From a checkpoint of a small mixture-of-experts model trained on Wikipedia.
Experts: 128 experts in each of 6 layers, 96 SwiGLU neurons an expert, 3 picks a token.
Below are experts of layer 4 (counted from 0) of a mixture-of-experts language model. Rows are named gate (a neuron's input weights, with its number), up (a neuron's input weights, with its number) and show model dimensions 0-255. Each number is 500 + 50 x the weight over its row's rms, rounded and kept within 0 to 999. Numbers have three digits each.
Before each expert's rows: a language model's description of what the expert responds to; "gets" lists some tokens that make up at least twice as much of what it gets as of all text. This comes from a sample of Wikipedia text that the model never trained on. Tokens count by the router's weight.

# expert 29
What it handles: Punctuation after names
gets: ",", ".", " in", ".,", " –", ")."
gate0:499506498495550426487397418504545492548546440453575485546605526479481509590457383575497513523542537569593447415606470483429452490506464517550595516503543498455515496487483477533466499514566446423505565501464468513493480441523541430484437550511470456610514526501481510569560460482496580457399499484373478432611586418513416502444518514455468468566487485453470602516452500538513395579507432539500472508417485507452585548428546466505501484532556523462438505548443565573475425525561442488484477467511342433480475526515534490557517499564396493542475533508615505545569526507533503567609501443542537515509528542427509443492431527499422471569551495467556522469486543549547553490501405519540484549478512472517428468485625442528498577482524471522450503538484519479569573531429427
up0:481550479522415507498453464462530500535560483436582473496548511488527527580486423587416499492601517534547537468630519512455515556467482550518634481523555480525601506499498442555454515517494470503513526544468538495489541556518532468464443484531488457569542544539418528529539493534513501447394434495406518459588587458491476419490447536530453540635504534457465594513580486538448428516611516535471503482383494472372555503540578491469490484532508421558437459553435520521441431478551494514525532474578395454479444522480509486506461442514441456518531572453582451585571544467497445660626474489505496496514461580481525452518517515547367537538456449462480483531520450480545494469432398434492436585527536491453471488489577428547506536502519545512457440482563474510584517518485413
gate1:450453541496560589472465506527623482468529421467517460525482424416527520551489574447516496611586490538576595498536482528577475512540453428557505497466470538591501537460445524554545540469551475489515463534518532468451501505492594450578468496481529409468455471593536684407539545516516479513478540533513517484458542495496541578467479387514638627508469421550533486579505593520576541460570455464513560502442559574490513556459490505506446506415523568399504494478510483537485521463537493557558434472573497487554602506484499489567470564553552522397455507445534469476518627588455537495550490489483459511486498516534549402538431501543517469485487515436551519422432504430492436394521428491547403560403544485464559471452427424500473472527467537495505480506508445523480480484547528
up1:431450552403484627422537488541561543516586406502516451579461424504525542534531559427446493508609445548458559476503510425537453418486454479576573516419396517560491551496480478558523586499542502553463433477518505470507531492469519540495447559408477489450485468484506523393488439505497546522496589470533523529444528448538545604505538374492494566533452480490590507540570575491482530444519456496512561515491507481446473556448531501487509530499565518500538456498535482591459577483548482519519498394538443558629518505506476481527500542565565586484651492474448590465482532485451536472423460580456429605471522559543565486511487530558564471487432543555454579454471517396518487431469475510513431482378431548547465558488470513483414550609548530541524524540464547435549539484536514
gate2:412438497551451556553555555453489419442491435532373453441535560488519436486454409490508538494445490486482530441489511528475551605435458487519460407561424603542564520488491524476525484551593551525469477524534530516443576432510422457494483433572467526406534557512515505580507512525506484556441500449460412488512465510615578456452565548464483468485489513521448437529540470390454550498471497457461596516563445568481488419489566525574548575526454460483487474487479427429527482556514506398474560513474540527416519488518418462557517457518514442517421511564447506446453476478474562436543397465599475514466492491461522503513464444524532441538585459516459483569496376477625564606512519401449503464450525484524416481491489479461509499533645447394520442559484430516500479539563516
up2:585579548490582527482471441463400525607491541483525470467430493579563607495586551489529526516523490460551511535483545451623456394486543552540451613501510459558494473553504535407452495439457525492471566441447530511549474514496527562421539536471509495489427503462481472375463450529511472531596540531547584519500475563404356522547496455453513591535490525455586457453514473548445474510484464491486377486547616490538466625559434406469498434414579532484474516505475564525500534424525522553512479437490469499589501539526530487402514541430587512504563527456540455503525449509544515532438542552449516475552504411487517514486490588449451519470445538384465524465540559492446484480411488481546471550533485481566518521496482532485504575531509545617497509436516582396467487440519537
gate3:578498551392560477459491520450421589472521632582544453510647455477524436529572524483503542559468460556454480475460479482560527433478434558549430498585444488565532473459490533489579574496534526514497497405532514442489554525575465520438485624483481562510530520530499491585556478566499550525550544438526524499436551537516488495499498490529444503544478491520564469455496442624546523485447489546390509537419527504461497510535452534444479573461569502533516548610492571515486556493490408501541486487513473485567566527476522499486572517461479520519444464515544465487455600552528557500509543493527509611503435446495536543477524394492525453387562487419456519589475515494445452484471491539478513445551642527515661501515379486540492595537500482506428529482555566511450414607579509
up3:418477505484459498403505513506487485520429444445471459546505491583584581517561571495474504414482445470559496511593505504473541512467539511460545455466532528494576512491518554486488618477528559456571479385412388411490489500529525584547412504459550482504568513530492446513515510533438464475494537501477545462597425439407458454532500466516482508441499527496499502520403574532508604457435486487565591475609464427454532476536531427577515437380455496539585453528476400463445528493529541504481464531559513570474489561431533647510569531478427420526514432578530462486431459532532468523443408522502560530509454540481495475494489523446418482493517608505397455580458428422500501550527495555542590497440468492461477497516456492529344520459514474573497463551414557483506448446514451
gate4:458499540501444410481568513422503424571442486612512573487535438472477509569401491593500495433522498437605422376430481450402457445494455612439568489489497514549488505570526465491487479452493601501446494537551473472420539549503446457552538473580449559479493505522543445468485480450505594511454472547565418405508511495505556508545408484518497421559471534602519547513475496447465403478429542378456484449481517495437480436485497391529497458527486445511408435539421488528537554544472567508545515484472462518465461454570437535442442489452496508460550457498477431491467449423549558396527467450443554514529487599424499567521531553506519450558489558467495473504419560450560518545518539461462487479558552534562475478577472574590488497473526555530509463572548540428457593507388465
up4:495463470517525508456493554561546547477579550414492468584492508475527543462518518515509500475506540547441609627452526473512495536584503478523485467582495394422439532442485556529565509533487474544522409543466560448641527485568549536475510454500480462531572498540461483524516457508405476637538675482443532475515489511397532482470524482496530529443480433440400494584509476515453512475490569517509588483465446558471428439424420519486500537482456561512543403525473557457488476344481441446536475509476600522574480516535527560550574544542478454479524551529468532470485422526448454551500536641547525481530436459543469490573447464566580522543472390528492538468469483558532498439478524518448585485506510461536520481431587543497465506500487449578479603580521470518571390514513493
gate5:595508371480524591464500540617423531485515521476556475463486447582538574432495470511444442507517545550535466497555503479447508459495488467467494534497466511428449476578379521532501451532576599541501461503484577414373495451493530533534578420567445457451462465517492548451464439486483530469450475490535428448518506569394525458496410516478530530438496592457495496421499509473535510509573444460409417536520517452506517492473547488458510487527499448561560482495482542533527478477495478446542503457465531533622571492410401431456482524592439533510522508462439325477540518461614514437497524449536424593476553512509553484537403637514513447525427483500477425474508531443566469491546491498451425579519551458507436436556541481408541479472510584502496532513540572463436472569532551
up5:541493386482556554501502592520425436583482534459489534522533510422536586479493442521468447494487551502534464527511470525452412524496523549485542458550445481443426530569409506582553473559465581486531443567506560497499509543483484524548575426582506461441455490567533511470474436552507529484519551562597406525557416423391575428514464497419498534451507516456502538505499521440558557521453521419544510518517517542493453528432495465505552484599526393523514479559405487517496462504479549405551451445404499485543555567525500456473415529426505476469489604508407486469478550437558497479470478486408373445445595423522533426514474540562469445488457519481428441533453468480476496482678537520413467566492578516544519383501550486460458458506495626544509457480523542533504433514482536
gate6:556526492489461469458410509585479535469482442468493478515515370493525544461560476467574480484460521541449507568522559435483549456510496440439473486400570477527508586539566495579407577512471593554540498508564575533475568500446508437502513502591568515531527600523568501387472528455458532565504460481468495595490488515473480490539408388480499489498486473490470380484563555478470471545484473517437524533577478572483497486490454511435526537407518567531408563564536501579399463422500531476465467431533515442546573388515497503544504465611433421479496509524473498426571479430463442571492459533539513467575517470500530459506511429514481468475573472552483499475484476439475504488634578539444603395576512497619465502467498489471486522492517624443557397639511502512519458483506512
up6:508490521531500543482558523491422480546525539551477463529448529449501471549484499518463461498500498413526437522577572532501469499486548560458494509549470584484454410519456609444557437480540416476529477463491459406518464532545492582551478458412546498394404442497578458489497498558595481497519534476517513451519542464526510555469560645521505493449491533504477561457447475576515473414462536358512500458464485481529489453494550404582562372476518519464531446496524474536554543490504482542469453563497593564451489496500471508372461555451541599505549510560497481486442463551592552423516486487496462511454434500503435518496500572520535530529463565414470480565494525576572477526342397514446389532528430517402531561471495512404495510490415454526560589413403534553486595565489500
gate7:447491489571478435550527453486435556503505478481523524442494544497522463497453464472492481427512494494469566459489524517404585498510438487577524469553580484635526538485475529477511446487375455469476445502563467517488543592364508580510457515489467439458513455571566605495525599579472476585513420416395469445433535509427490528513515485547428466472561557508470510488559649546411545496515479441463533555449430523542453511585510493511484501440491519486474516585534523452523496586472558568508513594524510427614525437513446503592541557389426499509461533472546448489556570530478527539531442495481507553477550511580576457519557598496481477383450493516460527505503480594566416577523535485470545497461444563475485456513604400392508488550536478483501514570491507505504421547513431
up7:561527417559525493545540477442413522554524489459630468466580418533546457487482514458538461465514489557468501467412471451480444466484431497637495534518597426635534459436500489506520440535503434510522441546563490576517543619465508504477442431535485423531493501536513627476472587560517566647531485458379452439468499460517473505477430501547418435524567498486573468348504487522501524417497460438433460501450392477403446578495465445495581508528565461507448455566534513477508547488375528457564505576519514448546521461519460433566537539431485573553482498505594474555473494555485441590533535507519490534503509516530525408554545466496479428479438460455462542498520528549499375503504540498534532522492450584423569435520490519440495495487505478528453493493504493462456448535526499

# expert 21
What it handles: Spaces, coordinates, band instruments
gets: " ", " the", " a", " B", " Z", " guitar"
gate0:445489532494506545497471532478458594547483501525453530487440424510488525536516531395529481480536549557473457519523483481573533434385464554505613489502524492587492452562480502586517520492500472494516420416433473565432469487510613571444605498547442475452557456456470504517491598530504554509508396551528490505487482515499421374444493585457451511449499533523500562517559432524518509487547514452480466474523547527501447508477546407454552487539557517514589566498501492454532471554560522517541451487481477452515497529578407526512494527435490608503609477537462451456464413521502435564494538485501584315579542401533511478440616511490523564385532518471445445477481549514518600553604462539451493547473547548424504402562455495528480442544499413524428476458522525502415463548450604
up0:584418422460608508569447536513575499464480455419527479510541468462462514523484465416473561461547483502475498490550474481567531546485519490531428577565517457458462571507483582444571522462507588530474464537507524655533521478497547596517547537516509551536454525554400548474420600478590556388574526552512514508475527489441474496433562632429466500525513454472523478512519495486398472573501468477497367493465477515461471493414485503480450525478537619579541531555465482562496480562565550436463520527467536506504403443511449496509404485483524470525504561486426394580542536471549453543490474447565480441451502381438373509617473473466527493515521503477531592566578540599612490532556528536453478516485539489546557460470473489507543507469512463451479526381515523529556466471470455
gate1:550431547457475511462494470542461470478456510494590407478560549487579524448531507605434617459517567488506502577489541407519479459507451465476575427498487476451576562566463554529467517591497454414520574525482505501442505434553491501478450581495454563554464507540555556523502437584510473448549496472406504467515502561480426489555486611533524418535502510617469505450473529480471508533481424450526637484550549395503569560535523494392383460448490481462513475542521554412480524595475554495505462455488539583498597536462519506451581460355470527454528511457454446505444433479550462576453423458483441553525507535459562548574489481506434455481468458473466380540508469508438541512502506443522547629487448508530447483533449527549501475503542529513571494572615463487467500602502451
up1:428539558496363499532444469561500580436436500464422492486457489432526446480398482612511602568608494570524407506460488504544522509479455486546476575533615470487492544578467481564474542520467489475354480528543541506486490492553526547485458574526465532479572432506477488596501385464448494481390472427453434441442455483493433553595544509581481521540447505498544409525584497454447455600490475507451557461401428481499552529540522403500455437579498465532486530519382594496549588557478464578474493410434499485507513455510547537444473468517514487489491481557424503601502518531542557533471530474479463550466504548502500469496531537557477428443484517510516494520458547549501529450448484574393429525513475439483541532495483526412490449523574510525518566506552367446567509487574481
gate2:416484523475555443510549464509498588450478526499497484450503472518528542448529509561415600477405466476460467432473418513470538449546401483558524499395510552436480483467486527528526568574568419359563454574485438555425462530490500401464530483459481479540464529554494457579408461540411463411554424447487401474530475417462433531496459419513454553446413517506467563445508502516533493480527554442485561495580527449544493568548458506551564527511449358552473555517514387519509488535517485541517556481571401585554508458593442539542523534499533545548507518482508570516455566522494431453436530456477503471483516582448575551491479476426444559525543500469556520500457571503511617550559584486460427531410468536482529524524413515586556453534450546486490539544474478426511575431431474
up2:490495518577516456487556419529522574452560542451547452489451501440485457497529471493462494573496548455536379527422461534542480495507514544566469502456633605594402533439453405470452569607534477466449496515329506588476559501567466523395556552514516523572551485514558587504435519462453636527486438531506514530441428529495508490557475509483489503485441466508543533482470520545464543531460525472487549508542436569601419502419502500481575522603496469609517450427462481528595568551448472487527532484550526501583610570448553628486498492414426444461428493477511506501428518530505504465477592403458463539487550487501509494499430540493495490519459544414534457537512563442426564486536590520486542594535635556505522542520479540457489516518487540543527485506512497511467491531499468
gate3:590475478491538457466390444460493459486447509482573453445424522486473425463614553605538631546482480528614522500440483423544503484493543450630483482492540519489591464449400527535508490467504461511446433408577476456563497457526558551587505534535448580545492471497447511501594550500515450486514455543540482516509492490553617491480413546541494451477451418494536546514443442476558350492572604524551500489441559510436590558575486493466533447521478469503438511599483547491475475597535433588503552475497475480489578471478437586449565456495491576501495500500508588493512479446453575502522485461489557503445541588450509491554474443538490495480557463502524473499479509593483529579561503496461397424458443483481463573515548544436455562538602502505516476401448535485487489588430457
up3:388520572519552524496513480430526498525496462554544559521503439435504609492434448522524523511487502420478437494535498481531416502518491558510471460515483563443466497512505560516555531533512577501545504451546533513422475487458451382558466580520583479504622585480548531491525523633478498537464527577533489490502509572432432392575505622423443417425503500456594523522518367581534513520538421470507489521447468494534435600511431492530516516510588400448549485450524411408480531549440499406522488479464445496548527431431510487612469580606654504561508472498507530458471558523525568488515499486487480574444498497545603486498509455512445579500458447497508517432400494458512523572508513538506571529521488509565452576568476487564521476524416470473518504603499453527567492545541530
gate4:584470414501539507483553527511505554465553429514520479449489564435450519552488491482478494560478506548528527522510572499440500401492469496480516506447438533549507489476521553437512507563507488594545477502462509534506503536460509469486486524469491379487396568566540478494376470532554477464542476508458519522431513519560473495505521503588560530594531481474502449547553437488472384529430509490526577505529501536525482495561483525486518481471536522367556445431403546560603463425471542464418466510556418564479427468590498486448555527534450525451521576544485514591566508538604468526534460558493450372550571361499464373466521545482555510496541419421564482441521555482461509443446507456518460636438539549466497424483385438437493426423481467522553430583532516432451392550483526
up4:494521472493435430530461504448483464529528395492547497495508481446487471535497471508495478453562576489520487556600532450514484535564508450495581491524461447619483477415499446425558526548513547462541558545460502490446460499431377511478475435453555491449430369524384559431540561461497509485509417492532522468485576520466548449579468415569485487460470540559492474580526506527541487509389431522411586504448486472494434466534583616453563485534509520505402474479510463550479505442546513469532549557577426527580382460543543428540529588432560481438507522484476496464422534586555505537537516453500495526533583484493550465589474559573446563475461500515510429478589552480448503535525533540440546502573505539462573503536511550486441586439549460478401428520461412604553545519475623
gate5:480483550533468486445492370518489520406456430516537499468428487541499545403541450548509558611483459554556458518574409566547493523519489593510558506584459474492500522522506485511407480456519428460508539446496430499538469459557475494491545530529444419451399519557513472481498395528575448469443468561507561485447656561542470481419521521492491490578470467348555464470448516514546457518497445440485384446510519472450501493495450509429497523501489600432442518516513542495474498525452464408436474524499486548551532452432457539515499503487495639467534454533548505510477457519562565456505424484542547364534485509487544446424468541486458440538577522448580532514455543457416433596522473461447468438555540472477558474436513535487574458514447415487533573427567416430377450492475502
up5:518494446416567432578531601475522490522541469521486495520526419536485471514498528395527444383511491516479465512500488470483594498479554520562502513440500464494574495473512555536598526471554577567545510491453603521457564462453431487469490552479521506510516522393539458477517533552415532582527534447420418543567389481410536449633488450435505440472533496512537554573556539468538493494531538551508541500421579547542510472517589559469504495507534488518490545575491448556537607535504614613619534549558487506472451610508536565493454658498584479560548465530572486471536473477383452502430537534474496599462474481554473524528451555528528525534455442501413529561487495530571512539455470531502498442479386527483485455533483508556489541493525554547477445536433634533507544558503457
gate6:524514454548514454415404492489483468500436489467505500514519476485457484513495586459397486494426462559514480494494474426513569495501559451481559445533563469438530446543517505517474344544488522511459429472571538537529523465499521455525501566602434531529546423415556507519490524433467506427488509577449536411478533547507500505454512582479458551526570555455539533534497501469452462463498528505578428542532481503587522544511472525412511510428432541451521503503427510482517450535539533588420458428487502370515485492464455475407520510408383478471555434485464438516531508546436440517452608465586464435472488587570558428511574403394479407368572505523551346499472569515486508435543507542502556514469471490493541472540481566528496580454544466424500614470533466488550513414503602
up6:547470583514506414548506409461473504587469560550550484393531458517492508559559564533438542563495561571516505575464475498576446496591554383426526480552488542523567512593488513584534603530542525462486535552576448448562416510631487447461609436488571453515599460590497528400566508506473512481510535498503550412589424448488473558560597471527569562531483476576496421520614502441521557449521496488523479532493538497412463500528474523508493490462520521437449505515477393554499502432397442463472517392481467431521543461507567564475456465471526461542595482436507472456521586492594559442530518399536500495557488550487509433501471544493483572557464489528447537527471485510537530579485448491429428471484449394519554571499508560475511558477608456500516493534525481444477492493536491
gate7:428541565429538545397463441494483540451395458544538544582576486457496420472617561534479526456376559504514608523529558507485538489492406500509495514465435530582625561502552612488602481548561564484540520455589503479456528531512407495476487584581521552521444510412504484533458520540428521508511597440462442460521423555368499544432417425506502523431463491542476450526469467470531448414438391480447523481513563448484557544437408482459548489479490516438516494519498474472491461555394547543482445483462445496495548560492535546473399445523482511501410497519555587496483484492481508502524487562547453501504514597483481531464505530499546454565578487478418419496519532587482485523501419502562424527461475511542531550489505494504486532518401574529404552509486439439425578539450489
up7:561417457528393545555433428444512475534541504450429545543409433442472502500526434528552473498574522608409571430561514426585482440451590439482500528518578413447473494512558515495513504520532410431511567461455430418483534547434569538412411506552481489435558438532568563466537474546510535472547548457515619408476533496446343426558535512497493478479559509461604599439590553532504559518560434493551539435546514486515529449496520530436493525591477428565545522533493500402496555462480451483453558515511522494546501513576503493524481431453497504513558499586436499553526507484469470500464562488419474476555496373552487476452534515534496585489509548455563495490457520541483517532477528556511421580425480501550472506441546518443504495481517536530572616634537508487517454517488478

# expert 62
What it handles: Years, numbers, the
gets: " ", " the", "20", "2", " a", "3"
gate0:512415381479498497467455496556530498424546482488502547513499470489579483512428529512451480482482571594516447493450451417434472588494427554489502448548511526539467457491572484497428446535486553446481497513474487423494492476523539487513447526490463500465500664474385429480421482495510469558556622560534501493491403582480491473517504460532496437527482580486466485534484475525554582580523492493521413494455452501559645523495530428426564494457410453468491509576452490405594418398494576537404579589523520535517557492531503530391524593464499478494554542438511436494475492486450497494473506590453544546532524587470486471452436445455592472508656505500466494474383402509530495544523449489415487521564546525545536493491503496442536563514465452466557495442555484503380479451440500
up0:454464521591417509522551429436494447631378494399477552495458565570472510463510538532523520533458440512509518426458531535481445525491540450394548487470446523466457522561445516531421551506450429548438576447540423535553510444488516487509481540438452607494516415546558520478498521452476527400518463510494451569512471527457547534442531559503573536524459487476538395471569424449470378506519531498575572397535530468551433499457449549514495541458449473498508503566472580497412468591488460557505457481519471546319491487543500464507514550495542487588470510434420581564531551552587452532364490499526492553551493452475477563521548614543527571437412586497526417534521574522481488498483431594536456449479439440480505488547469455477486489517444522506461491499391465502489522521471530
gate1:570545541469502599476546474514491612481507571493459452444512469501520367464505471434474549467373398486486475586486492470508527583450404484451561444421532469607480520484534524577479486442508496576531479524561505492476469502507542451508498470485456432528500540460420490433471520552497531457518482571530470474492450543527446439535497468516537483527471429525398595515548508476499408485464566473582464516510456551559559621441512500580512495505491474452543450563492505510485421421458556450528466560550520555647470472527485380471563525597521527453495450578545475485586524418485494509529523478482439423582485441463469454493424414418544517458537502519429441434441531590514478519543428498395510490466476505551418531524392489502394442503483594528483481531605444433431493489427527
up1:490417494480498485512504458486508502566499458474501523610448482485626573483590505460513542523593539536570477523435489478364485532503494431448567488538520510531441596456491502388574437521532508446502597416630548439495521408589480551576507513461499503471498483574490435540529500481525563511552426507577476535567435534492466514481485494532469551414531487435478482410499486567498524648517516613523468463564460448486477512479513431498489526473519467538592438620522460547534461542508458552390534483449505474492525435483480487485427474538468386526543462522526481403553448468524487567496437484387478494481586540393514432538500577488481505511478491438475468477554494445498463485539405519508377420457559476488570495425521490467572564483360434501482554485493473540511534528454442
gate2:526421503480522461508515512504560625402512546520520472463442504454440441493541493532539428401536513448462444448530579547541536475462428487543584576500541562562596510600439424486456460472491584380520504493465648496512562470520492534589516514573397485446467567550534472447457460445456509493499567531445474487539528523575517487452467460514555559496501499461479596510492600433501536431487510457516502518406531463474490486542561468488497504424516470539512525513544502456534561503463600513542615393453433518460550426539559460341471562470455551521506549534452433485393465533546528456589477435534485534433484531553567457518491471484503455462449468401513533474538543477509469497520547523412483532540526424491498443508397526519560515501416508382546508455568466493491431536624475
up2:462509500541505506461478532536494503591588560553425542504530523617559548500486461541545475446545600515465440499551548472466539528449510532425427580485525497480498470405599519514628483552541453536548501466485480537557496461489524562563528462496406450456536466537480646429496549402550464503554462583506465379612430492556489564484602537384386493428495420500509459508498440591487454484563542507545468441403484513493471353518550501459565474548532530493593482482552419521533479415502468529490481563498504419548457535443414453479514574487513508445552542546528515501499488466438510532544479493491436453509540585467443476501470393462499410566530467512475466437549475438554436488508466510483582546441527485521481457475469591508500490530570536519465421578516558553526412534446504
gate3:480476417595523517553523508491503536493447526504434544503611546443580569496488497575497474509580501505504495441515462472563518494553461483438444453571515611505440505392565540501439548562559541594477383482524536491425577462529407415533531494515429463454493431451368544499506591476547426479472438410446505493498550477466455464504483547529539491499487551506604516383415561540587498491504433473548544475584524510464521544517538550507516502586521476525461475460506543412570374494501410498389512479491485439479428436490452533599424491386484476399518544486503483520520553563505538600466484424464568485536485498579449486515470430503526484548471527473579478492460430416450482451497430552496513559501470553485500548515543437581480540533417455505486429561517510576563583549455480
up3:458487485579425534507490505478413568555497439576475543528459488565492478457434469474397485599598472478551519542474565485450471455587526416530444497621448508512468540392487560486602438521546456454470442507457517524546566472505646562561557434542466507434491490504458463416536501545570509521483492507491510492456485428440488464487480520548460539488430502541474521510544484506461483486660532545521517530541487486499543464437516589539522468422445520576623534484415632507455495441570514543517554484490547534503483504542447469589506504514443405449511510449382419530439549462513526539487594461574469468506390487527537568499563502436468497524525474453577368524511451511495447563432408477506565455547553480429511437483494486492473501486552492547463592493522578537445463584549571
gate4:504471536447478498498541504589413471455509405555467549497437466503585569387394473562475542529538500505519498516569442432560602547552558615466437432539591521511470474537472449448448475535462460441522385410489452536565456468494489518512480517501424498547553437561503482431495490546552487435475434458584471576495528521457491546535505533464508504536556461488497430434466537519562587539478505382484481470594605431579542404503472496543406510508450457476590538559486564454419467547548464457456388510563522465451455482479443444578536501550490474529485475513393500503502380554439563452498513500586461514543505466436529568540509495510412439528439435487476511474429511525474451557566437584423541447457534542488549419491524485452463398539476447592522494439506499484476551499446448
up4:475460447548528498456510470525522518462600573514540509542521536523485532476413477476508344542495504547475428497473519472404477571416436373517514368518513460549434516535507510601474498441563420430558513545442560364453479465482467482579466530511537432574461508540465467548474405523494576536545525505402588574557500526524525496490498500523464553533485507559511601527526497518494457486530479556531512534470425594452540545472583454497513498450530420507511424507481436550488482459501548540559554392505448540551497538500460435511461505453636557503470573585608514481493533500555551526495448495460521454525438552565412465538546594468475614500577473516502515572531461490560452517502537429514563499515530381505481449536412537506482517422482539534480526606605424556545449448498526
gate5:556491469476614432524424459420533454481492552515470462547510427461478477588489464442498482440527528472474585531520467440543548486491487579454515528480509547599513489455512481527396445403421478411370478501482509527454423529403503544523455525499506472406521434524475407526472591548563461449452464491513512489394547475488544487503499557494447452553461415488512553513456505487518397517475522466460411525439555512463488558647516528416426455514518545450563488567453499447559492499576504534491491438452460604570591524511511506517525456435546534463457434544552448499484563557446468463500493538438562412439466449516546452432513510476470494398554424543563470490580482524387517499535484517585526483524503516439497472462424463464438528505495564556558510521441593376573642475541521
up5:444448578448447439546526557462446475546511490470519448471515439505528561409437531589482457522621497542475574513475473534453466452444594528496540491455493438500392489489454516474503532459503392533508413395452614484492537478418552534461489421613522524515467477491462500518511488541514470469483497556544465492489459487503474498532470501416571564507450560508540543458548414541549487473526511432503403438539514492469464575320495574525488419524447521391570440515560497526462477495491428447511504509511540538372470512507505502420437456491399559408545468467473334463543543576406460421436574526540446564486525514531489463543521412471585432553573516436538557450448491554525474516528478525523484459509527526558528509418412580474530523501495564516520590488468510467448501451478557
gate6:432469502461498520490506535515497443520453511473518483508525467537558398579467433480528487386523461522535589445537483529431466379435482530559515483488496559492498482493539489571534478458602440553507409515517481451462506598466502426486477569571480518476452527478464575499479406526526526637489595473542549484379535451466483548509448519517451549548495497477523530488434549476535549515512522458518484484428461509581453517414539426510480478536442497460638478483505399506506584549491582535523544380540441442462563539591447482591494411419512482478533533548509531518523502515448531461556506512558484432515486477556577518550506453435589461377481499557551554556449542545433437546430372483473590467547451552476524440458452595462504526561489471405489495550495411393469443513546416
up6:558570455481502508524451535598573467454467483430463486492399617514566505453508505478416613564483473467479520415532485421404504505484498442621551462590437506511395581553473511427470483446509489456501479505572466474534474553520551430553565535508543489547549505536511487489538530425526449515473453472449433466464567548550556513535494502607388432462520474552583540500505505554555524517483542520415532539510459538426563536511495473546439476446512580445505466529489460519551498473491481538506484495434607554500487593513543448399403512482420556492454537519496588479441448564491494579547496489509579529466633432537624442527528421463437487456510541597548445520569549399552453514518494557522464502519466582471536483465586527509562625522425541462441563458496468527563515515469528
gate7:461497450525558556439523541531473503498420493438517601405550502540395495467484404465529605488504448461586452505464428462531471511504476539409480381546474506511445482476538587472502476580555464493514527448564487452600492440406472366507431593472513421550513633552449467530470469532441621520498579520491510493472500556483404492462543436561472512459396445511462493449535399573494489503533538492449472403373473427504469503514466523504552547408589547582464502568507571493525477517500468488536512580536449494431515486488421503554544544492474477549498516504557477490437428477484586458465462535508553513509487577496554473584386495514394505575452502547501562513378484601469460518488421498574477497512504452495523482576494520525533526498483481538480478471475459464469433549611468
up7:468513538536461442606544500464491438503546460441624573599426450504445475550525420489530473608544458450494491585469499498612490533449486556465416484441493621353572494570552458450495533549421478586589530449494567456496519506505496403475480518502472501475490331542534530452503472512537506537548506505488448498438510512475587491460482478497429490436473443527523441504501530488617521470553514520417465435499462477451480415486472617477447487458507422558488457478585522498377443531525536476553509495507484464529460555456446384381412524353516462465490559529469545594496586507538559462505489433619515537527473501482472513491501469528483520538442522463548524475553445570445502528458482499514448420433497499452535485530502542504540529460554467570598578553492499498522482525482518